Weights of a small mixture-of-experts language model, trained from scratch on English Wikipedia.
Size: 8 layers, width 128, vocabulary 8192, 5.73M parameters.
Experts: 16 experts in each of 7 layers, 64 SwiGLU neurons an expert, 1 pick a token, a sigmoid router, a shared expert of 128 neurons.
Training: a variant of Muon for the experts, 457M tokens, 3487 steps.
Below are experts of layer 3 (counted from 0) of a mixture-of-experts language model. Rows are named router (the router's row for the expert), gate (a neuron's input weights, with its number), up (a neuron's input weights, with its number) and show model dimensions 64-95. Each number is 500 + 40 x the weight over its row's rms, rounded and kept within 0 to 999. Numbers have three digits each.
After each expert's rows: a language model's description of what the expert responds to. This comes from a sample of Wikipedia text that the model never trained on.

# expert 13
router:501530496511497451450539497461441527547509494507554483535526496557499565562407520540424523528492
gate0:384479513471502450517540482484467482506494491559522567436525494547535469614528495417527466507510
up0:503490428518499492439500426494468493431513441601519492423479464506470569458573497520484494461542
gate1:555513545507483523491498460536477474527403464505528535428437451560510480488402402472531398499516
up1:553511484503458573523424452428492586564458494474501521484516432532534563449525458483533520485416
gate2:468480451523534484481501478525509503501502457414518454484520564601530538502490528445456477478507
up2:506462501479463456520577544523508493518547431450487495479485427420497476496481434483525474453471
gate3:517503561467574568477546466503563551477496501485490432543508492516545442479622479490435537469504
up3:529513540545499552496513528449592496487466495498477486419476515518546453492522406498499501607506
What it handles: Periods, closing parentheses and quotes ending sentences or abbreviations, plus other boundary punctuation like colons in times and semicolons.

# expert 0
router:434474518515423438515544511515484457507496495469495479508506432534463558542418488414467480527479
gate0:482455482460472419506557521490482476458431444541472518465534509533513451594526473419494475497498
up0:514536457506543530474431488517467508459549498590489472411494507496487549499448464524453509511561
gate1:508470515495484516479486478527450469541411480474549448402507482545588537469422419560526484494519
up1:527493434531450540519446470514565524518467519478517522506524441524541554460537435489540559492419
gate2:421498454539513485513532510477550544482496477443488463494530572582461492497478527415469463502472
up2:471457463505509462532534545562496435516587506543482521467453494437536501514491425495534461535517
gate3:543518516419521516482543429467560514489509564456558436533480537450486459514550492478506525493479
up3:464427556442452509492495534401531446438475469504492514440491509512551458462461409441488549550515
What it handles: Word pieces inside proper names, mostly surnames and given names, such as Vé-le-z, Ig-les-ias, Coll-ins, Em-il.

# expert 8
router:559474538461486559520426460484527514525501534455477495441413450619517516548407506475433516511570
gate0:476511554465496456533529540480461497472493474549510510431498505480557447559508504413554399515530
up0:504567430504532503487479510549469538500470464564543526442511524527509547513506474506462461493560
gate1:482465539524484507448510473531489455544418555509517513416486438585515506454454429481518444408547
up1:508527445498477580539424480477517571557483508457539517460515412513553536436518500484573496475422
gate2:461535472505518541518491533507563527500471462440501472459489498576494518494511510462503529465480
up2:474519467459529493493497573529466468509558467503419478450452475435492480503481434478565430512547
gate3:524526515459491520468467438473537603517532564490509440517514532512486423500512525475467545471492
up3:500463544496488562520539551440546467468410495480458548450519447497516509493496462476459519613539
What it handles: Inner syllable pieces like ar, en, an, er in words and names, such as r-ar-ely, Ca-en-ogastropoda, Mar-ian; also ordinal th.

# expert 14
router:476495568542527546481511469446499539465472505563547482558447526502543558517502505405458550442492
gate0:462481524544487444503520514448467445464424447531456510455510546555504506550533479426536453472508
up0:545533437456557500544490423544515500455512494556566491467506536527455557524573516527454470444547
gate1:511500540517482483488513457513475453531465475507505456397471462566534514459421375535544431454497
up1:530536483501468574495437502510498521516524524491475513465510451516515544494491466475499529490457
gate2:450492492509508487481538491456536586504476468502520436476508556586513469485443546444465518504488
up2:552480500463454485487511518510474448560542440469441482423522477396525512525497440543541475495504
gate3:506553482452538481472506430437567564513495591468511480556499511509488432513536539494494515508466
up3:487475518484497551523493535467558434499444543408483534385519497492519476471525455502532570504525
What it handles: Line breaks, table pipes, opening parentheses and quotes that end list items or start fields in infoboxes, lists and tables.

# expert 11
router:569545590455486541527500501474471493514503479405574464500464532491574492501421498512453496474434
gate0:456515509496490426522534525505485524477455422514502537457562503551501471575534483418557396451506
up0:498528411479558492476478489533460504467552483569505524420524512502464550470541494493475494470507
gate1:511453530523491520485524473527483396476460479502525536396479445545489549497433390528505479440562
up1:561483438498515571547426454482535546516455512450512522508552456504504534426515478542525504438445
gate2:455490500544536456439530479560529542503474428464567469507498501596469489487514552451517493521441
up2:504429455481482479526514595546437481472543460495464557435488439454514461503488448506520442491485
gate3:518545552422552519455537457488538560515507524502523420515482500489500445567527497460503533440484
up3:517466530527454535501477508452530526453411482483491550473525486485505423485476441450490513588554
What it handles: Second word pieces right after a short prefix, such as p in widespread and sub-inspector, os in disclosures, and year digits.

# expert 4
router:526488517484453486485488550580492456549482513482554491497480511518542581503391485437444473497517
gate0:455506525449502390539517532482468480422474432483482501426522505498548469558539435388526456497543
up0:541523475464542502480507488545432569480519491596492540456501505526487568464508469487505486490511
gate1:518530522538492528508501450521522450466446488523486422444441521571478559491466425531525461422498
up1:532514448501467528510428488517523547532459512471552516476471450485544497438486426513534525508404
gate2:419467469556498530492558488546563500513520474419503457422477495577513500462515521455499463499516
up2:493480491477438479520520598541428445501540474535454505407489428456512469517511473516559453504525
gate3:542504487422534526472503473482527568464547550458494467553541518506492448540551531454528511484464
up3:512457556544409519564550500452559501465443520465507545483544499483523479510454467491462504557598
What it handles: Single vowels or letters and short capitalized starts inside foreign or uncommon names: Ben-o-it, J-u-iz, Stoke-on-T-r-ent, Qu, Gu.

# expert 1
router:413498592477548509499522491511535506516492490514540480484432464475577425531477483507468445469510
gate0:430511504458507468518577508523511512451517436537466546442543505511516447591517468450526452469514
up0:513505457465497506443469545555458507438504450580522531448491489473464489476461459460461520493583
gate1:523484526490512488522487459532452451528433546492525490408477425560518503488444400501528419462527
up1:539478443498465516527442464482536530564489512461511499458554466530529543412511505491528493509468
gate2:481503485500477434501518512506515530480498470453497451519522562620463453531534526464456495493566
up2:491466457434494497525558560602474479506530479493474507446442469441521479458500438446525469450553
gate3:523538514439528488449545466475511573505500549468465469511526512490504432506527526497487482522457
up3:535469562480439535486558499428545466433417432458491526499481468488516495466492444495493595570571
What it handles: Word-piece continuations ending in t or similar consonants inside longer words, such as it in emeritus, ent, ect, ript, ment.

# expert 6
router:460457484467467467485488503507459458536520511539531432463447487577585514562536492523480464514526
gate0:441493504467550435519508573527494450453455495514492526401500479522533451556529480370475436469491
up0:491565418439498539467471485486497503458563493502519510438507490534499520509535469549446454509572
gate1:520480514490514523499507433522510491511470533598472550485450508542497541519441380547582454452490
up1:520494441463533520472434460464512476549509485468475528453570439474480540434494514459544488480450
gate2:450477439528520481448569505466540510556487503435575436522531587581507479481481479431525492474458
up2:502465489464505459527510565480470469506485486548525493442471425458501455512407474485508461531533
gate3:525542515457489466454485482460470542473519518491528447552545548543534378495565495504490542422455
up3:486515543545493578508552511503546465531421538505471612442522503520515509486467451487477546564529
What it handles: Prepositions and articles, often fused like of the, to the, by the, with the, mid-sentence in running prose.

# expert 9
router:459442510536437479471434539521530534459509527528539483482545533487457541594511564545523427537443
gate0:434495509513534436514525518477440467487494475524474546480548565559456475593507483427533461528450
up0:535533430468522561508455512550454495492514465588536549442548473535495567504536446516460491452565
gate1:498491589517489496519535452464477453542467503484496483378472440588582506451424403533534489436511
up1:474488422512487564486455472484532573531466475459480523477503447523532528460465483504554478462390
gate2:428466478503486494493516498493494538533460494481512484504481592619494503508565552459477486507494
up2:511441479455476514516547585529450480450481491548432493457420474462467432495500450497511441532539
gate3:491507524438505541440518459500587565502475531427479419563521512537459457494555485516509599471505
up3:493513516505492529496499523457564470529482496444468494444520488531468522499495455434497536534575
What it handles: Pipes, commas, semicolons, colons and dashes that separate cells or items in tables, stat headers and lists.

# expert 10
router:507429512516521465535499459470466498585433493486479447516499522483500503497536466526457499526519
gate0:475505538503501451493511531512452457478464439512544520411528534528508477586530497423515431481518
up0:522513455468558510522458490523451503480517434613534514426508538504494509511465472507474467511532
gate1:526475557547466540523512450510532473507469495487513519443449470572506505495449412507530473435506
up1:545511461508448515491467486472508528527508512464540519435541457498515540452514457535485482467406
gate2:428482467546499429458550465474524502498497459481458505511463503588472508485532520448462488529465
up2:550454437506482527561463566498430471445538484533456518415468442430495477511464469503484487524528
gate3:532488536452514499487541450510557579513486570479534403549533498521503427477547481511389561489480
up3:519466582521459520475526528471534461445393478462488552472492498516580501516496462468448525563512
What it handles: Digits and number pieces in tables, dates, scores, vote counts and codes, such as 22,46-6, 3-4, 81.81%.

# expert 12
router:470471506489503437499529441504456508468550526462503516500500454483524509540444497534502500481508
gate0:462500523475495453522523483451461479450459442501494547443508507527538451614514499444509430501524
up0:485553446435547501492481513529476480444493509571492500449475510512474539479520499502454459502542
gate1:550493544496516521506573448527510437516444517510530493426483439579514486444441424504525431477531
up1:514474434465496529529421462469472552550470513438456508476532438524514554439544481503553516456436
gate2:471503419510530495472534479541581514544445437440495494430509534583499483508497523483491488502464
up2:505485476485418516558493565544484457500527537525436520430466450423506468483514451486517489512504
gate3:519529493458510546479510465494547583493522535445505431557545505503465404507547471479440532447448
up3:509493566493493523537477496453526487500433490503446546432548448495484510464481426479446517601514
What it handles: Forms of be and have plus subject pronouns and also in narrative prose, such as was, were, is, had, She.

# expert 15
router:551452552501450555526472540556486555595467522518479470464500460465498564500427553483473441501553
gate0:462454494491500499510510547482504461471477502559436508454524507529575422549482455368526460490543
up0:539533452462497549466468497550455500427511491538523506425561509487494521504511459477476453489568
gate1:483499577503455500484499476493510515571473551542462485431489415543586520520460391544524459455543
up1:542465418471495567506452460454505558523496481486465507452528456484502540422498519431537494479451
gate2:424476490526488500529588494499512504526478458468513441440536531577487498467470511454459481449508
up2:478398496445536447493517571507476484543532463505445473486445429447496469526467470456536461534539
gate3:511472476508515492434530459481536559535531554495493453566467533486512435518563501470460537459443
up3:518450510494490533557511528503515465466420469471502519490489559517502485491480437490465450589532
What it handles: Syllables inside proper names like ic in Vicariate and Xplicit, possessive 's after names, of/in, and Cyrillic byte pieces.

# expert 7
router:462510521398564457418545552491527551542512517473521472485494520497479542461439455509515502546556
gate0:454524510497509461536534482520477491423480456546481551416510542491506477574533471418523418495524
up0:544529411481535544494435495530444509446545493533549493451498474476528533534491468496439502453536
gate1:553484525512469571490512457514456471504497544487469507418456454568507460470431481479557440433549
up1:537477422446491548524419449475501575554470542462485505501553462512503539470508488465515492476423
gate2:451435480477520442473566488507494552506464478468521474480507612574527532443531491460501532557494
up2:518458421442480483495475553508442443493540479481432530439454450396505451498463472464522438549503
gate3:500541538474498528461521470502568591527531586425516447530522499503478391526550490544460539462483
up3:545464556517456526471559504427528513498403479492505510483475479486519500460504437463481528587572
What it handles: Articles a/an and the first letters or syllables of words, often in taxonomy lists, such as an in analis, Ch, sw.

# expert 2
router:518493539562505557555531528501530472450481546501426465491495499527547523509455512448441499549448
gate0:430501529518518421500533508494485516423463468552420492457510529491487455545533494441572425516537
up0:468505408452566562478469526549439534462487468532505476411524468550516519484515484478457515528562
gate1:474464561500443515481475434504484426542493513528510507417528519583548496438438394494543481485538
up1:517454457469486507504434436486509556532475540452492489464480451535541550461497494528537500489425
gate2:430509476489513528497526453555567547537500467455511446480448520555516485487483527493429476534497
up2:484466469456500493540487559487490443486549453501451480431476432451529503516497455479487459529559
gate3:498515516462502524447503483496526554549511547428533436501524514528481428487580471523440513460452
up3:551472575482461586498527500451530481465437470511456553454450503520495497526482458461514526611513
What it handles: Word pieces finishing English words, often verb or gerund endings and particles: m-akes, pl-acing, R-unning, out, up.

# expert 5
router:505481545526467456551530433553423578487509516449401460432425536561515507531437517413469494557468
gate0:451498549482510422536535495480531484475508477556471536418501512533541439592523475382544464500522
up0:554515446494563481475435481524464552461494495571532472453526498520488523544475473482463511462552
gate1:528463492515507493528473457482479433527435493502504468412486475567526469510447432502506401394500
up1:516492457464455524500430456480495544538475505472506521524529428530517530428532463491547503482442
gate2:468507490541530491459525496528492514539466449441525462474457517613497501472448495468471469493497
up2:486447470425435455525533530550409411548482465539445513433455449441506437436481446438535479483516
gate3:504501520443497493446517453510525555489518555436502450552541502508491423520534472503479550479537
up3:575454526495452543507540520458530502498442502494508524519495503500517486487500460462467552599523
What it handles: Quantity and comparison words like more, two, other, last, most, plus name fragments after L or R, such as oy in Loy.

# expert 3
router:512513538526541505416570540497506437499507561549509499464506447532441579540390533534530486528419
gate0:483498501495506413554533507473488490455484462521452547440488483529523450620521491422515459497535
up0:545540417476550490481454506550471523433533493568514508448510486499480553509510507470461497468551
gate1:554535580514526514427514470502475437498428499530458448432466475568565481448454389524498421423495
up1:544509430486471543505385493495501567515472537477492504479525477499510541439510481465548514483416
gate2:459478501525510511485543467545495545537499498428523465463514521607497517443521499455484485473480
up2:474493469464465457506511510527468447557477459496435512434450431431478473514505461458524447477550
gate3:501532526447514508467510463503554549551528526432505415520514532485532420505565507495443541489506
up3:535519543515517497485496498456534506458418459480500557473518490512508470460449420442474531551559
What it handles: Nouns and digits in biographies, sports and infobox fields, such as information, characteristics, tournament, match, and year digits after dates.